Weights of a small mixture-of-experts language model, trained from scratch on English Wikipedia.
Size: 8 layers, width 96, 10.6M parameters.
Experts: 96 experts in each of 8 layers, 64 tanh GELU neurons an expert, a sigmoid router, a shared expert of 64 neurons.
Training: 618M tokens, 6632 steps.
Below are experts of layer 2 (counted from 0) of a mixture-of-experts language model. Rows are named up (a neuron's input weights, with its number), down (a neuron's output weights, with its number) and show model dimensions 0-95. Each number is 128 + 24 x the weight over its row's rms, rounded and kept within 0 to 255. Numbers have three digits each.
Before each expert's rows: a language model's description of what the expert responds to; "comes before" lists some tokens at least twice as common just after its tokens as in all text. This comes from a sample of Wikipedia text that the model never trained on. Tokens count by the router's weight.

# expert 38
Foreign name endings. Final pieces of non-English surnames and place names, e.g. -ić, -ski, -ova, -burg, Kazakhstan, Mönchengladbach, Maricopa.
comes before: ",", " (", "\n", " |", "i", "a"
up1:126134117122123105145102079162108170139147120110118153110111104134131163102125090159123159127130112125124097091130108092098119120132091108124175139057186148120117118150090090137100164071146120114132126119122113103148119141137173123123159111120121133109163094152154135134083128103136133128
down1:104151137157091124132109122151107139088102121151142129130175082071146153104138182108134133128156138111131111147141128121116118104113133140157129146136116097112070134137141177155130117180114157154114126123130132130155112145146086123115120139106139161152150138135084158120191145126132141187
up2:119086154124165111110126128140116116121103122124161185136148115096108118125097098129127063130118115099148101127085079174145137095136151160124126161132111100133099149125116144116137154102122125106123078142143112167107112129192119146131114139135143151144136137129128152149157148128114162193
down2:163079103101156096134146129108152130104120137143140143067141158092114107173112120141111155121166108161152123106131088113115112142083143091143128138115136072123115121160115101129108135120131145163132160115151085114115152168140150094111139121095110096111096122120135129064122107132144142117
up3:133104086114171135083150142150134094183135133129157128093142125118087155194159145101108142113139118150118147139131143125085117108180110155166127135130123100151144151154142131117104137128140119082101124132159081105109131163142114136093135155102100139114133116155160136158124144159153155108
down3:134128133095137113100108107135105090117146139156143152118115156155168118072101138124157143135163141125132143203114170149133163084106124120123107103130139095099121112122159108126122139086139134087122098083101131107111126088123075143145127148123134089156129120131120079119138128140150135084
up4:127163151091130182088153116161116102134099123140157133127129141126112139137135106101142130131141117070133174131117116114122103098110180145176105135107121103109153129156121108158111183187130155110100098135140110121158129105107124160144181155116098127111142114121131085138108114091126133139
down4:148119080147150094121166125091139172152114125113073083127143118105108165160132124112134135087140125147128113136141180102174111132098114139119161108117108124150099153132122127120148119076149098172111138133149157126117099092139109121126107112138184126144097136145138139088141142179121151129
up5:136115166108116089128146139113117086132156137166118147112103143136135147157175149112099153110098155066143120159152104142126088099132150107136084152103148124124117145129090131129107119087074113144133127156140158118126125174098104163081116148135126103094146113103145116134118126149104141081
down5:114118096135162133136144130128114116159128155159143110140153180117085130192109171154110102152131122124126141131117176115148165130114122097128144126108103148085127123130108104091111121194130142104117135095106130120166098161132117144111111132104144105161157090121101107170145130091171116135
up6:100157145117166140115102073100143111161169129131122096120141121139132145154138111125100155126145170131140128138136148156078125114108127147097142124129126115164135120159132116075099132106075170130146052088136153152153157141075129119115138124131111142098131117113133128094099100127133135091
down6:152101110129088132198120139097162086118102125118154106158127126076113125136135103143120095145103134094106134129096142160145150132131138112129113202147109129114139100109136125113162139187156128156085126121127144112120128166135100095155166145157158132151100115115112133139112134140083120124
up7:124121171145170150106137118156119119140113132109128083121109136137115166151136179095143106107139143152125148098136119103101116103119150130079131124139135117127111120124177135102146151140165144146120125132162112108111174198115143171134146120151142100167174166117123123125110177147160099159
down7:139084133131120099130119116135131118136147132139124136144161079075136149128137133145097111157149160087140131128156135114117100178090153073161116113118139119135139060164120106170100090138128087159087107141135124123139126130108132072158150120141124153110125119157138105092127106112107160135
up8:119158162146089185114131124141137135147133108168135152163143123122087156114126133086140122123157125124138121146141082140099080068138103132131131126090169140150100157142137114073151170093122122112117121140163127139139090135131104143133150133104098107117082138098174122138147129110095135146
down8:146128123113102180102157147108130123145124141105144124135109150165135131108124125100079105103146149175138093139106116158107125149112098142156146112108121161150153086081133154131104139129121126114168133114076125136086134117137093106155090174106124106119143150089163131155112089139150177118
up9:131119103128155136068113127126106131146147153160154145140140119143120122159137125109178093124133109063094124106116080121123161111139118148158151169128146151095119105160117144118127163124121130063110098111100096110151141137170152091147169148137112157107117115160167121138140161121127111114
down9:129131156159129081170140156148182111118146143133097111090135093114132130109120126116040118158098141124121128115125201137096100136150120153128118137144126113099119102138095119131145089145109099147108128089143116156096138141124088118148119094131143110139095132112092140102129129104141094133
up10:146139077141116117128113149128165113160143154103134125112109150149149110120101108157142126145150133156118133096133148125087101119054146130154156148113131140197117161128107113124133190114161149103101130130169149108107152169101127153094151134138165101117152156137125095148146127111129131097
down10:090145134113117110186117121094098144134133161137131110153164098076123119166138117120084150124118148124134153164115134141142092150099140131096111157098120057099167107133112107149134119181100105144115128114080129133149110116157098115127125103128150145091097099136108169126130124111145110144
up11:165091114117175143106132111156143090134147121157090152131133093109115141143057169132117180099125127142139185162121171148129147110143147159106088129129133120129144138164123110128130163132136151089112150119124094118126155122140130143192125147153114111137144094128107099118145153132127098147
down11:141136097111139117149136113136109140108073130169139121110118096083154172107171151111096104113148110120146115099138127116150129157103116116145131169133106175112085199138107158085117143128118099118149115114180125123136096116131167141129122167113138118122113137152108130135147174131176115126
up12:111184130146098161131131134130116152143178103131135159086161165089123145145148128135146139129120114130085158159124128143122141118131145131116106127223104112121102121096126162125095151169151127145111121155154122117122121113152095103144137100122158076102161156132111149121105162143123115142
down12:129145110101137110114176054131137138060101122126089098104129124129156120120135095164134135129159160148113166133143096143085127144128121110151123168113150161171158181126130128107126105149078110147143130134133125161099136155126134160100136124117112176151118124135135145091143129129163137127
up13:143150135113134071114095126099141112150112089171150155104123133178094141152097155091124150125136141138092128124118117134166132160125145181130084131118136146126140126147109105111119117149137155112117079142105107121095168179125120126133134144134162113082084107112145085124133159128131081145
down13:116132117164131130178158145096134173148129123098108144128124109086103113091145111127145140136108091102171146155130130117116119117164118163159123150153176144123109192146130137134132101155092169086125097144128108120108167113115097112110112060121131148106143110139093153123158112128142130128
up14:150150148140118134090145155138129098104136110119185133129134149154137148114131163098124145124131130127113182128121091103121137109159145091120114129158174156114095096101115145142113153181170107131117118148140150098112160144104107119086132157109086127094157158152132100154141075097154109116
down14:113132126129159095111098100150120139118133119090137130126150081155107170126097127135133153142103134120106134095095202160119125126124125134143119125113160109158157088125075131113146131154111091120144164079134110126124135174144125092131144122116168146069132154117155115120150074136100131114
up15:115132115109169111119166157177187141135174128151160135148150128127147087161104146125176121134106119104086122178172120134126079093149122117132089148111122146145128144147134117078113147109142143151119165113129129113162153091122150095123096098107137103136135136115122130133120119146144089158
down15:131137132123100126170104164122112105180130145132142101156131154119157166101115177162110125129130084152111126087094167163155124121103116108137150128110139112165100077122174135133107109134093108147114101149137117129103109165084101143141113143111112136137125164121080123147150170102116153118
up16:112111072129127117145142120124146139121161161146131116091130113078134106098122142125119131115119152148145085143147158149143151138125147144147128135145180114164131111083138107139136139114137120092114089123094144083096148152149122119126161109086130128118189137138122089104125200091159100113
down16:123123143105130109141106136131175156150118139126146109176167141117109149137142101130132097146160135162107111104115102100086079136114145086173133166135121128141151158097129130119112088124151164092143177128124130139158148141079138119161143126165178123097128132112149115155105084146100112154
up17:118124128132136139113154167153172116144150142140137130156127097131120134103146124153183127146175130120116096138140099098119137067123123141124129162136139130140121129147111173114183098081149167126074138088151141143127134131138156121119159150062101121162139101156145123137117165119160158138
down17:157133133155115101147094100137144061147095120086093125127128101136103131099119108119123116134102147088150132103111133119151139176169144121126151100170175089125145119140114144142135125171086121132132160110117128098075174154098113133126095124130134147122099130159114152129112116119094093161
up18:153133107152130109112170154163161095133146153117128099111083148156112100113085134106118144099085120170146113098109127149100133135127140125123145145126148146152146121123132150136123161114110081087167102109119140104098161172071157129117130139110157159126126144108130129121104074135156164087
down18:140105129120145093156133088131151151168146137115082119131152097102121171127165099156112111123158136133178115119145116099120103134113107118154115118125135127104143152141116159122144096172078132202154138109201133131150134133124121106109088092152165131122141148156147140145147145132145123134
up19:126118103117124145109138119121096143183087156096110114138113130126131123088077151085157126096109102121158122114101110098118117076134126109120142129127166134143127121125149118101120160089113096141136122105125116177124130140110108128113130188169106139134087130132120071086119157155120156174
down19:114172136121124128104119169129062133151136112092166112095098108155120116128139121171144124165143137110119166176082127188125142116131125115148142156147147133121146111113140166153126118117122160135169170091166184121105155137112115085123144108145136127139110136125130113138109131160137098156
up20:141105101116123133129142141119159152124116141111153131116151139080111180174056159150100133135154110103139121136119132115194112114146120124141131127147125168148165108174119135150123131128152138116097139114145170166121090086153092108114147126122103155129146105072119113148125171122139149122
down20:120118134123147133129109107096111143126137138115122144196145140105121079131095127217125114136150062125106159134129139082130097145143122125142092157105125104128152151094133101134132103193101115122150116148130153130103131155118121108134118136135097134127102145145128155088117110094127148167
up21:158121119138108110160147115159145133145134145155130139118164115151131156131173138175095136158138119093140120115184134076127110115160143149086074089096152117093156147107159096092171153155139123115106099112119163129111138183137129137132129122155100123156130163128118150124119150156145134112
down21:102111114104105104067163139095131133128133140095120149097137184161087154131122103135137095119157125136160136119088152114096166205130141166137126135120166148100152094124134120143120097091101147141125136131091140102125149133092108103127105150116141159133144146139153127133163121133163102118
up22:100138133150137124047140141181173144117141116128115086129137076109148129142153091117162129110133148190101120109165117140096107096118156136110145145157140107117144123165122133154127152129097113132129134130086110123129190144127132118127121119143124149123136134128149106106107087175160108102
down22:141105090112112106181145099078160166102139165150154121159155147049106165149139117164142131118166121157132117163124140119131111135083099117133132138142118143128129099121154112125125108186106168143108120152152099137136153154125117104143111134127164143152116131155099137106120163143133112126

# expert 1
Word-final letter pieces. Short final pieces of names and words like y, a, o, i, as in bron-y, Takashib-a, Brand-i, often in species lists and credits.
comes before: ",", "\n", " (", "'s", " and", "\""
up1:144119118165091111080161096109142127137140132105127164091117124142112146140148117122115063162125095117104127086109149144163098128101122137153163100109115153111134153147168113134104167134108144116087124145197138117181114141136095120102119138108138115140141119131123128133103095135115118186
down1:122105126138110103082168130132080111133111153121118166100110158119136130130135118124113127121133128134127141128119135126114114164126176146148088156144175152181184084099131118128145106124134118085129124102189099089117119136107130112128058134123147168154165133127144150139151102129124133167
up2:193127163113164080139134126168145094141162133158094138128123121117101138133127116116114140123129127157140073149134124107134110118106188172136118140155097094148099118123127148082114106089110139148108133111132131111126144125138117149138150176119152134119088176137164138136122085144119170096
down2:138161124102104121159135135144189183110115132131159123129127151071119140128164112153121140128142136124123162110143146099119085123118127110115104145172089138118156107118139139122138139116140103138068099097135102140199154140143126085082146133127128128101122102122121139124182131121144144171
up3:160101150079087119103097132121137126136150112140133113145115166117107121122139132161120136130124118106139116088152149110119111138139102117118127123105128172160143174114155147155176130134108135108162043151118174156146158104131112127081110098156068145148123138145105151148125118157133149128
down3:113120106114132125140065122165151153127137139114159190130166131106150134140127116122152143153125113182141090105128177146097157108117150116135148133087137179116168114130151122090164143116148114150107121134089108103181118137131154115172109131107137124134161101114118111123158174145124137138
up4:167121128165187127130111120121163120189090107103166166128151143115128079124108086119147123121180166126125114122154111127119129139130074122115147176125143141107107138128154156137105141125140110116085133085137123090101149060114133138117122154110120125135137119124130108153116125104157102110
down4:158202163086099150140088137131144154126108128125112121098126148138161106141102137188137137111164171136155135142166135118130137108092099101151165167147108123127164126125122147116121147143156109098124146118156166109139139155093126134132164137129152152098122084089109117151143151131097139110
up5:155111104120131107120110160153107105105121082142122154111107157119149092130090118140137134120135122177083115131122136153137111157144142158112106069112113151133134139171143132088112093105120096104101147137116151161088119127119168173087104082174154126134131144144141173146098102133134115136
down5:123128133160148122133091110105114119132145091155112071128140165111113165142099137102135140121111146099143124100125144141136100132147116108106129164110159163108146152108136153170090107095116137115137179101080138094118128180132154143141108144165166129100104129093123169154164162135141100099
up6:130139125135112169118117116136139107102128120149104112102146130208141137163113158145077145152128122167141146159108110120141147157092185125114177101161089099154135173173145121159103107097119104123143092127126143141158133149127132102104117091121137141104140106152130152101164119126138117133
down6:083140130096174099145147132128130105152111157157154154133112118095099174151140090114107151136135166153097106156197115144099158121125086125138156084115090112143152138107140109108124124120186090138118149120147162129136126104124141112125125085127109151114103124118151165109145155132133152107
up7:139044148079107118149166145141111155115177121123120102137128104072147133083111151138162096151141140119115145132123110116163128067138124108151113127085122176120128143135123127134126132114119124120090151160119108129121154078161124105138116094124121148173157131110137114123121136096111108147
down7:144157144162100141162163138141121117115119149174105125135122152134099102108141122133077113139139117125105148174166109137105138121162135117143124116160111102128144129091138168085109136119117140139164156104119138179151079132105118107188174115138144157089146157155110117115135077126103147126
up8:108085119157139115109128125145128105130182101135130110194109128166124109139088114094198118109116116091149105161125110148151076129123145108135123101103125188123142154140123156134122112123118142105082128103154147146163144161127115111108142105110130144120155148093101150125134166141149115108
down8:069141117131149130143146130125069155106134106118076122110140117122164151168157133139136152115131079127113148150142123098109111147121111170116155123091078165107154152141103128129114148156068116156152144138125120099141111163098160135142124095094121127140142125159147100095132138128178134127
up9:135164114154128132139120147159099132162110104096145172136143149142125124135086149123122127166115118150161138119153103175150139106099106148087108117160132126161064140138130178082093133119141130162146154106123133144129138105133112082169112142092094116135087147171162114147139128122128156111
down9:122125138154122097188119142093123148086108160127113136102133112136115086113151133129113125108126123123100126105139121111099105116124186174158121139145128128097098126113130153126161128156113147139106125111165109209098086119107112157098104096121109086108163112113101183130141139111121129120
up10:134100145149157150140113129124133130161145150100134156062153138135136144129135125145153141163180099141123153105149161130068139142114145137144122137088129105123085105147141131122145118148124150135073128163114154113100149122130153140164192080142103157161114159161117108151107124160134126107
down10:149150119097114146115109127120121171122105159127146104146100173120146149153129134097134153122089160128134115132128112126151139109142161143161113115115121133118104083140102104137130169138104109151180152116118108121105129151095105060109094097114136062111142163154113157142119104160089152160
up11:128121136123159074104131082105138088134154109123120117075148169148190118119125153152076135112114127121108178127129112153139151121115130130116166139148158108144178120172119130151097100120121140091125133115120129132159069091137177109131153137140099147136127105131155128132106101108115147129
down11:138139153122076155166152172136128161104120129128130109153119131127140078155109145138144148162130103098099094136135209153145110123125134113142112156122142132145069170165133156124176151145118138149111124151113104127119123175100110158101107100132154125131124138121135121136127175118162100140
up12:131138145178139135138098094096136118154181101179123139091153154158148153124116111148092130111129121147119123142113161117071137118122169106168114110124108159114137158138149126149128112097115093185120125112096090139141150108128125111139128131131124134119149141089101134139076166140110078100
down12:101158155099113162087114131109096110128118133100094157151088142125122120134154106135127106098134151138165121121115122107156112122149129118103125130114164142107097117130150100121054140106133148095151117148109162158145071136139113163155105163129168067146104127145139113125113082094138149125
up13:098118087180101119113126106122147124166150144160102140140102169122126157138112119101114141154162106143135128147114173102128096084117119140103110120080142146131106118123159149141138127119133124135119146170127138087129105171161148149090065143105154110133159139154177096149122148133157108153
down13:164062118097145119138172112133118110157084151109140133106132156111104102150174121182133148152119119112127066139106098159104126132154162119141119136120095118144094102188092127145089110133142118102142113095130105106100134134123151117121137104175142153127131140143159117146122128126142151161
up14:152135059131114092139085143116137081126112126147114140124192156125141138139110151093178145104134133156100146129154108169114112151088127152115147138109114125124103150142124142137126104150152110108117123130144135123155139148104169121098140127082137111108120165126077113078091160143146092112
down14:161081151130095121189146147181101159086133138121146140170094107175124145127110139117114116092138120131154136146126147110092153075136109138170099120091155123165132139110155129102128158139079127129170115157105082128127132124137140136120149126151094154133116157103111137145138100136115124127
up15:167135116127137129134182120131146109166163178149173110087132163147110173138171124131146142169100105140129176135152136103108087083126135172121109149114113127122108103107162093137101113128103150152117131130121152106155131166125125166140116141090116138108126171144143099106108113146137113105
down15:102151125121106119127132120161134129069128091125138122113117138136179114125097131109056133110131117122136108139144121103170112134131110113154108143131152166126195126125142086150167143123135128181115142105119130130131108154139121118126145142158182100138145092122111116168168105096115146184
up16:143112119113107070138136122133162150169132125105152134142128141096136165135116154086126164099128144089138133158121125168134101090129116172171093136142108101128123124112160077121123101148123154118126058103150137154122110176114104134084168141106105111129139147134160130096150126130123142100
down16:112097111112172151132094136132126141134133144093187114117100132103123128153136128168142115153133142127122146109126135137168134148102098137089137167142122107110176084124135132159136180097148163126105154182128165094134123104111100104150145129185131116101100140153145082149109110117122157136
up17:115111130178167139117138152140132112139119090163119161153159141119124130144158095075113106153104106115146141139069071124156184155143151131094118106152150140118137129138169141140099153132101117163140099135120137074122116126128160139146105108126109115131154153113152135144136080092121118161
down17:124129113127117093167117133146113132114149105132142161134092128071124114110132076106105108136145130158122143172132128101126111145153137092174143147125125117152107140116099099116155157180109108177145146134168108158122125182138130106156157130103151130131095146178145142081120165163117114116
up18:166107179157119103150147114130120130157125174114129141100166116170111120093160155125088113177148180154116140094138105127142154105087109146100142151133145134094141114118123145139099130151100138156099111137127151142167182109125146151119171112116136140091108156154111098143098118108136116132
down18:130116144090124102121163101136116107109124084111127108168128120148124105193139097082143133166091113147141114153107152140135134160135126145115191138141114167149146174116189132119148086086124151150145081113152137123110142129125108144158122104139127141138168142134154137113123121170113114110
up19:099136168111149114155094114131166097106104108147145149123149130158102107165159103120134156144151136118089142128144113102114141135157143181152108100134127159108102128172157141118147105103145152149174158116133128136129131077073097187134107114156130137144140148151156140135161141112126169128
down19:140131103158111135138160116125106128127118083114129161100155124138158121096119121139080133140124122147125160100105097156169141138099150163107151125138073132154095126071129113163154110129120145117165111121091135129113072090147099118133166120067134119142151095119163110111117118149164111127
up20:156130147150110104104189110155127145135124148157120117108111146164140124104134093113141108183135094166118153119082122145131112107077108101120136147115145121150149109082116096112143135144075147142117115159113166120142172142121130138127121148120131129151148148102148065118102145134182104150
down20:134091141114145176113198140103068136125098111114110144154131144155126097126087118126163153110132161116111101117117139130129086162136134087155127119106137128117128112136109121125133115167143127115133216101108160120107150149114111150148125125125136152116133113129130079182098128160137135123
up21:123136159118128136171089135109111143141130121101113082143147135120084131131100104088103124149118155115108115175121145150113149120135124124075086090139156106101130130123156117148049080166099133144144101154149148125145157125086127145152145118142145126119150142151102124078118137082130134127
down21:140107080095131137143154141134115144157137149160136126141064181144125140116116086194116140113140128119141139114131079146117114146084111133152155090147127156143135101117140149098120139129136170174111137123135111106128130105117156133099122151128088127168117160114150143164123108087161100163
up22:114138093142146108082184105105142139141169097095134084083117180161133112127139118129107096113110137145130135162107115151140163130165144124123158116129141108114110150114095100103148116095160159090145135112139133123123149115138115146128132098127070110114125167132142075121118116096143096082
down22:161085187098122127187146128117148158172100151109119124153101104150130095107140142116167119149138113134159116130141142112151126111089113124150141115166152137098136163122111118136134130146161124132114141147132083138110126138176122092149119143101131153100143160134154140155099085144135137057

# expert 61
Nationality and country names. Nationality and country words and suffixes, like United States, American, British, Roman-ian, Ir-ish, French, also some given-name endings.
comes before: ",", "\n", " States", " (", " and", "'s"
up0:124135121174154122124140141139144147182135146119138115128159130118113091147176128113164060181144142106123133112103117136171159140144132123177145156116143133185131113126125139139156133111142112150137146123073163144145138148115086114113126127124177143156122183114164112122110127152095131131
down0:099131107150097130152118086123149120067085130160109126154125138096163152143148090157134183117145103164123133093150113115133149100093132136124122134142094144109131163134141110107124158132094104082157148125134142163136134112130150129133130115116114126154132069130140149111108128115119213125
up1:118148122161106146099111110101131138142173126135086115100095122160139148123154130128131151113088109112099183132097144146107137122118157131155096107157160124110140192139101104140075088135137088118118142144127148127095163145131103145110137112165112133069124155098101117112164126108117152144
down1:115159144132105090144126138141123080135109094122114128131152125156148146098131156117120075107126089195112139075138140147145105106135096143129122139127155160120127120034149115104102096125161117149091165121149155136141134116100128112108125143135162148157130107132101147134111122105136126096
up2:151111084135170100133160140099118127168177128087113111167143143175129111100153140105119152102123104125103144131123099161127150155122101136092143097155181126126143153127112114105137113091128099099131156112080165113131139156128110147146161129159113103131102124130204139131116122129131125109
down2:139089140125115087125137154155128134121129124096108131081135128171169118124093126113119126112123182094156164083164135132127122172144171151103122100157160152154132125148087138139169140128122096112096139143103135116107138136103132105097149131119111098147110118153098088138164119158152073127
up3:128180090155123150138160123156110142155117156144143110158165112141114158141154081122132101122094075083149124096083108161132143125131135145120133101156182133124145104112128172132140146102138067106137129127130106114134094145131080123126083139129140135110136133161132146158177114120139137129
down3:137143152139128102074157125109105125165146125114145111149143163110149133115129118156086124150125135146136165143167121177144058142112062093104124124108167082108097157141117113128120124081143131098112128138115123112150157146158142115151137142155113096119129129109177171109152130138131146127
up4:138133120157104129115087152129179161136129126100132118137083132110104132178143111150153107133121106115156151119126126142104129110099129150134119109136089115136078132119165125119125096090118117131129140152149161201140141085142132148128150104094128163129113177113117157091090168162148090146
down4:096121139126148113136111128105069100050143160073190130106144125139133134114149130112125131129140126131133172109089147114125164086118134095129148088135126119136145127148130122098164136148154090119087132096134109097119111133132109132155159110166144166110125130144121123122132083104155153159
up5:103127139138082178152100127153157095145126098131114140106125143110108172126074166105141123136118118110109143163114147163143162089125192140143119117135096121123095107156134133140090156134136090136100127182149124149151135150125114090132152118145146121116143118124127143144083149097104128184
down5:123132130122164111106135141131115097140106140110065132154143144166154145132131121145165151148112160133162104096144106106131097152157098131150116110134124131173104176141108110169176131104144126096129127066146133108100148124137179169115117123140083146123146148123168127097178125141143136130
up6:099106147108131167089170143126089135151114120114150126098172092153135099121116141117180100108160128085087123148131135140156128136108172145102126118121129141126143118147144134171148170171191114126111098134140122115118145145134143100115158101112124153159132136084101111161124151079125142139
down6:158123096098117075116109117123135153129131088091145157148128134179172125133135131149102169109105133124151109105124140175126092130138153177141161138118137139138145156093128106137177124129115098134127126107181152127153091123091128135153095095114082134148120072160127146152119129145123136153
up7:137114127145090135096147109134185171152128132122147081157122158158105143117144151159142096137152135143118151138134152137172119151108151190094132140138065116201091124105157145136127104096122121149105142133125136138130109144107099133123152093135129139141113154172130142128120161130137161143
down7:139097102115113147148082117099118092108116092156135079131082131106130135102144114159142128123109100113147149122104128194135156128126124092145152136140128107156056085152126108158095127148125139148080142155099123148120158102133148144126144167110167109110092116115109133120158111134116152145
up8:128137139097107158147131121150161137162152111165145127103156170123105054145098162136126153151163156128111105132101124115087113114140139137122122118141131159144148131129195105086151133120160129129103113105148121137108097097128087167139127138124152105136134106123167065131142086122154137128
down8:108143126120167131153113160125124131162137143157097138113120165097136139102152159159096116113108133120133121132140146129125101165108161135136157166090123132077121106145074102130106122148171147131114135159079135123165090151173135146090086146129087127104104116130136111090082158137132158142
up9:159084126160127189134124095118168155151134114100140117149148133104154101171143128091103123178080122142144138119074094150131123125090153136113126121143113121167114113112187167118092114092099133134117143151127134080118129098148127124153124143122136148116118110126122127098116097088122140159
down9:111164095127115124122121097099142142071152168162105124132137088121160147161098116155138167128159116154170110144125111130093133085119103195191157143126126150120096152164108107138136183166121124153149147155141128148141121140107139132092103133130121128096114126139149137146136145139133122139
up10:099157107098159097154142104151125149141146140137113100121164132169145131096112152184143114149122144136157119087130129094146145137121121113127165104060087149157112110112163158109124146101102107152124102126116134114090140114173110101162145099160096148149153135164143110135127144148157098133
down10:081126096130142103175126138075113133131119106104156137159140082152110119109112123138117121143117119121124116108163114130120156165099080125074139122102117139140110124122178123167162086134098116096178113131139111130097176100134124119124137062161132132105158095121133112104119135103132120141
up11:113143110102127185127141078114115176135128065140115087160121144171116115164116179123094127133121118131130110153110167178135124130114137153142109093129122125126123120122141145101101126135153119112128137116121152127106109115111136138091119060104159162136167154131128135117129125063151125099
down11:170136111149115131103120099124112103191152132147116110153087114096152088116160058108103096140129130134111146117104128084148115087110106160125138124113089118148136129128175113139128126128126126107082118146144140102096111132091131085110132127120124130140086130138121102105141123193124149096
up12:112147119141140216103135153119183123152095160141137119142157133140099095139131150111189101115142120125124174139076126146152149150113135136152140125125135151134157167140182134137156110087133179121139131155109146160156147112121139098142116119110116118133121124084128149147144135113163133129
down12:114129133142141112083154096144126119102109149107119140138113118104181126148169129153146148098084139137137138121129099085139094120129113156146123140134152108056112104118114100131125153129116172137189130136173074156124113092112130155136169155132158174102116124144117165115121134123102114121
up13:145103120093176181140091116078127144161186137153135165144142138136138108132108108103084138120124101102118138151181106146156130126089134126146155120155105152126090166137116144128097131142093124101127131183133101089104138138115131110166136118142126157136105140137155102106151104134131159101
down13:121171101128146110140125136148139129092125134118140156113148104123138155165090139110088138131158111164108072120141103110111110100136167092130114115129142089125131111128134145094147131095152091176137125133135185115148119137107100199082100148080103129121124090124149155144150123109147119131
up14:126106138149145144104113091082089120116130129110113103102112148151117110125132113139122149159130153125101131089130114135094117124105101125112100168126145118129138166148137110074160122103152132116134154141135110156176167155111170098141145109134099145181120128081129148144047138163128121100
down14:124102138144147146094101195116140153166122131173154131114137115157170139083129164151133109134074103111122136152083144098139170167138102156167092141130124100156131126098151131106143130096099115109161135138106105133107115106162096141120123080147136148098145146154134138101139108113129121139
up15:164156138150138193150106110128162136145146145116151098080106149115136147138145145153146136100140108087084115134077133151131119103103169138104119125111129152115108144151148129082138169098133144114150117115120088127108141082122113090116144160146159113127149125123124073114079133139134164109
down15:135116117140172130152123146119132111108105136129115160105123093126117129087116134125108127162094162103145195112121154100148149131161079111157131124126101102135163159160120093115111160195124107106142112136093140137116158118149103140106160094162146103136097086101147140147134111169137149133
up16:129101086086140153099114142075145109160121120140125139148164117121092154105138115145132120115131124093109169130187163152111087143149126143068147097136123106142135154118162150107138120177110159108128121163140115099102157118101155126133156098110115137154147139092115124161106139168130103136
down16:075139130123134123168175154130133165088135116130118099131130098120125133143105090156147130079143174171146116136124115107164114127148090055134135126077130185136127143130134149119110086169141082139150172144126126161149125124141113127123122135107148151151104139132146140098096116131123136131
up17:159139148124098098144135132165116150119108107119129102122140136119147109090111141130101171158088147142083096165135149191158108146112148148124162077138124152175135144091155115111128136161164131103071094154123120139091150129127117139123109114125116138160114143115140096113079122146145139099
down17:159108175127131165129149127105110119153105137141123082109143140109101101145121097124112122133163147083169114132181148148142163154123082130107155110113121140101124124126090098138148137110156097116110128159095094140170116134102124137144145086151072122121130109127100144100120152180105117091
up18:109156138133175137118122094149111138160134115186153107149150069187147102095151092135152122164120108107132101098119111118109129125138124129134086170103148110150115172153165134141141155126138136124161094130120121170142123117167127136123096133096090149124123108138169121121150097143105128092
down18:141134090146088133141173123118148135136170116104075121176157141129154112155103099133137124167164121143145114121122111143141120130106161129103117107082103132160168140097157089109136167167111175145111173163155161147103127164139086144146132111118121127150107148139134152130143147111130107105
up19:144126117103132128112122107209109135176152152134109119154137102122147126124136142149091110126139079107129128131096158135124114123085143113103118157134113132133077151126130162104096154121121097134131107113108145163162108086115103143105156071168138182158109127126131158138128140128180140123
down19:128089153168116151100120149136158123127097162113113145130119110128129099137139115168104142149124132133154122081114137182123146106134125103092138161101136140120108152136102110083147152178064179125136111131147164112162121145107115099148165101176148140105130130099129132096157096101133120118
up20:108099152135108141144112124106110112133132125172114139149149117116073138117142157119154076141152145144140137129171095118148150091137171179103079145135118133127130127151139113132142132096154143134117119101142120175075109125144093115120119160134146133166115164145103141134087149093103193121
down20:147124176115141174059144137120127142154124149125135124154134174123097125149138086127181126134153147150120094114173194132160073140105084141119142146110120115110109106108120146137115110107133125129099146109122148122129124134130147123138074150169139103089093100149114117114141122099118125146
up21:159103154135119155210150118100147145142118148137127127158146158162102131088155138152134129115165120139147084140105145147139187137130190148105168176107143140142161144142135132120166150128167120111110110132168131141121148119127125137141130128156138144117143132178139135161085142149128137103
down21:095122141106107165124142081144153132165159082117127131143143119107135124138120139159119093094134146107127097113158156134133149091177084165165143128143109101133102093124148133121087119126121185145126124113140122149145124123135165123092123132104148156083113082109146104135109123096064134147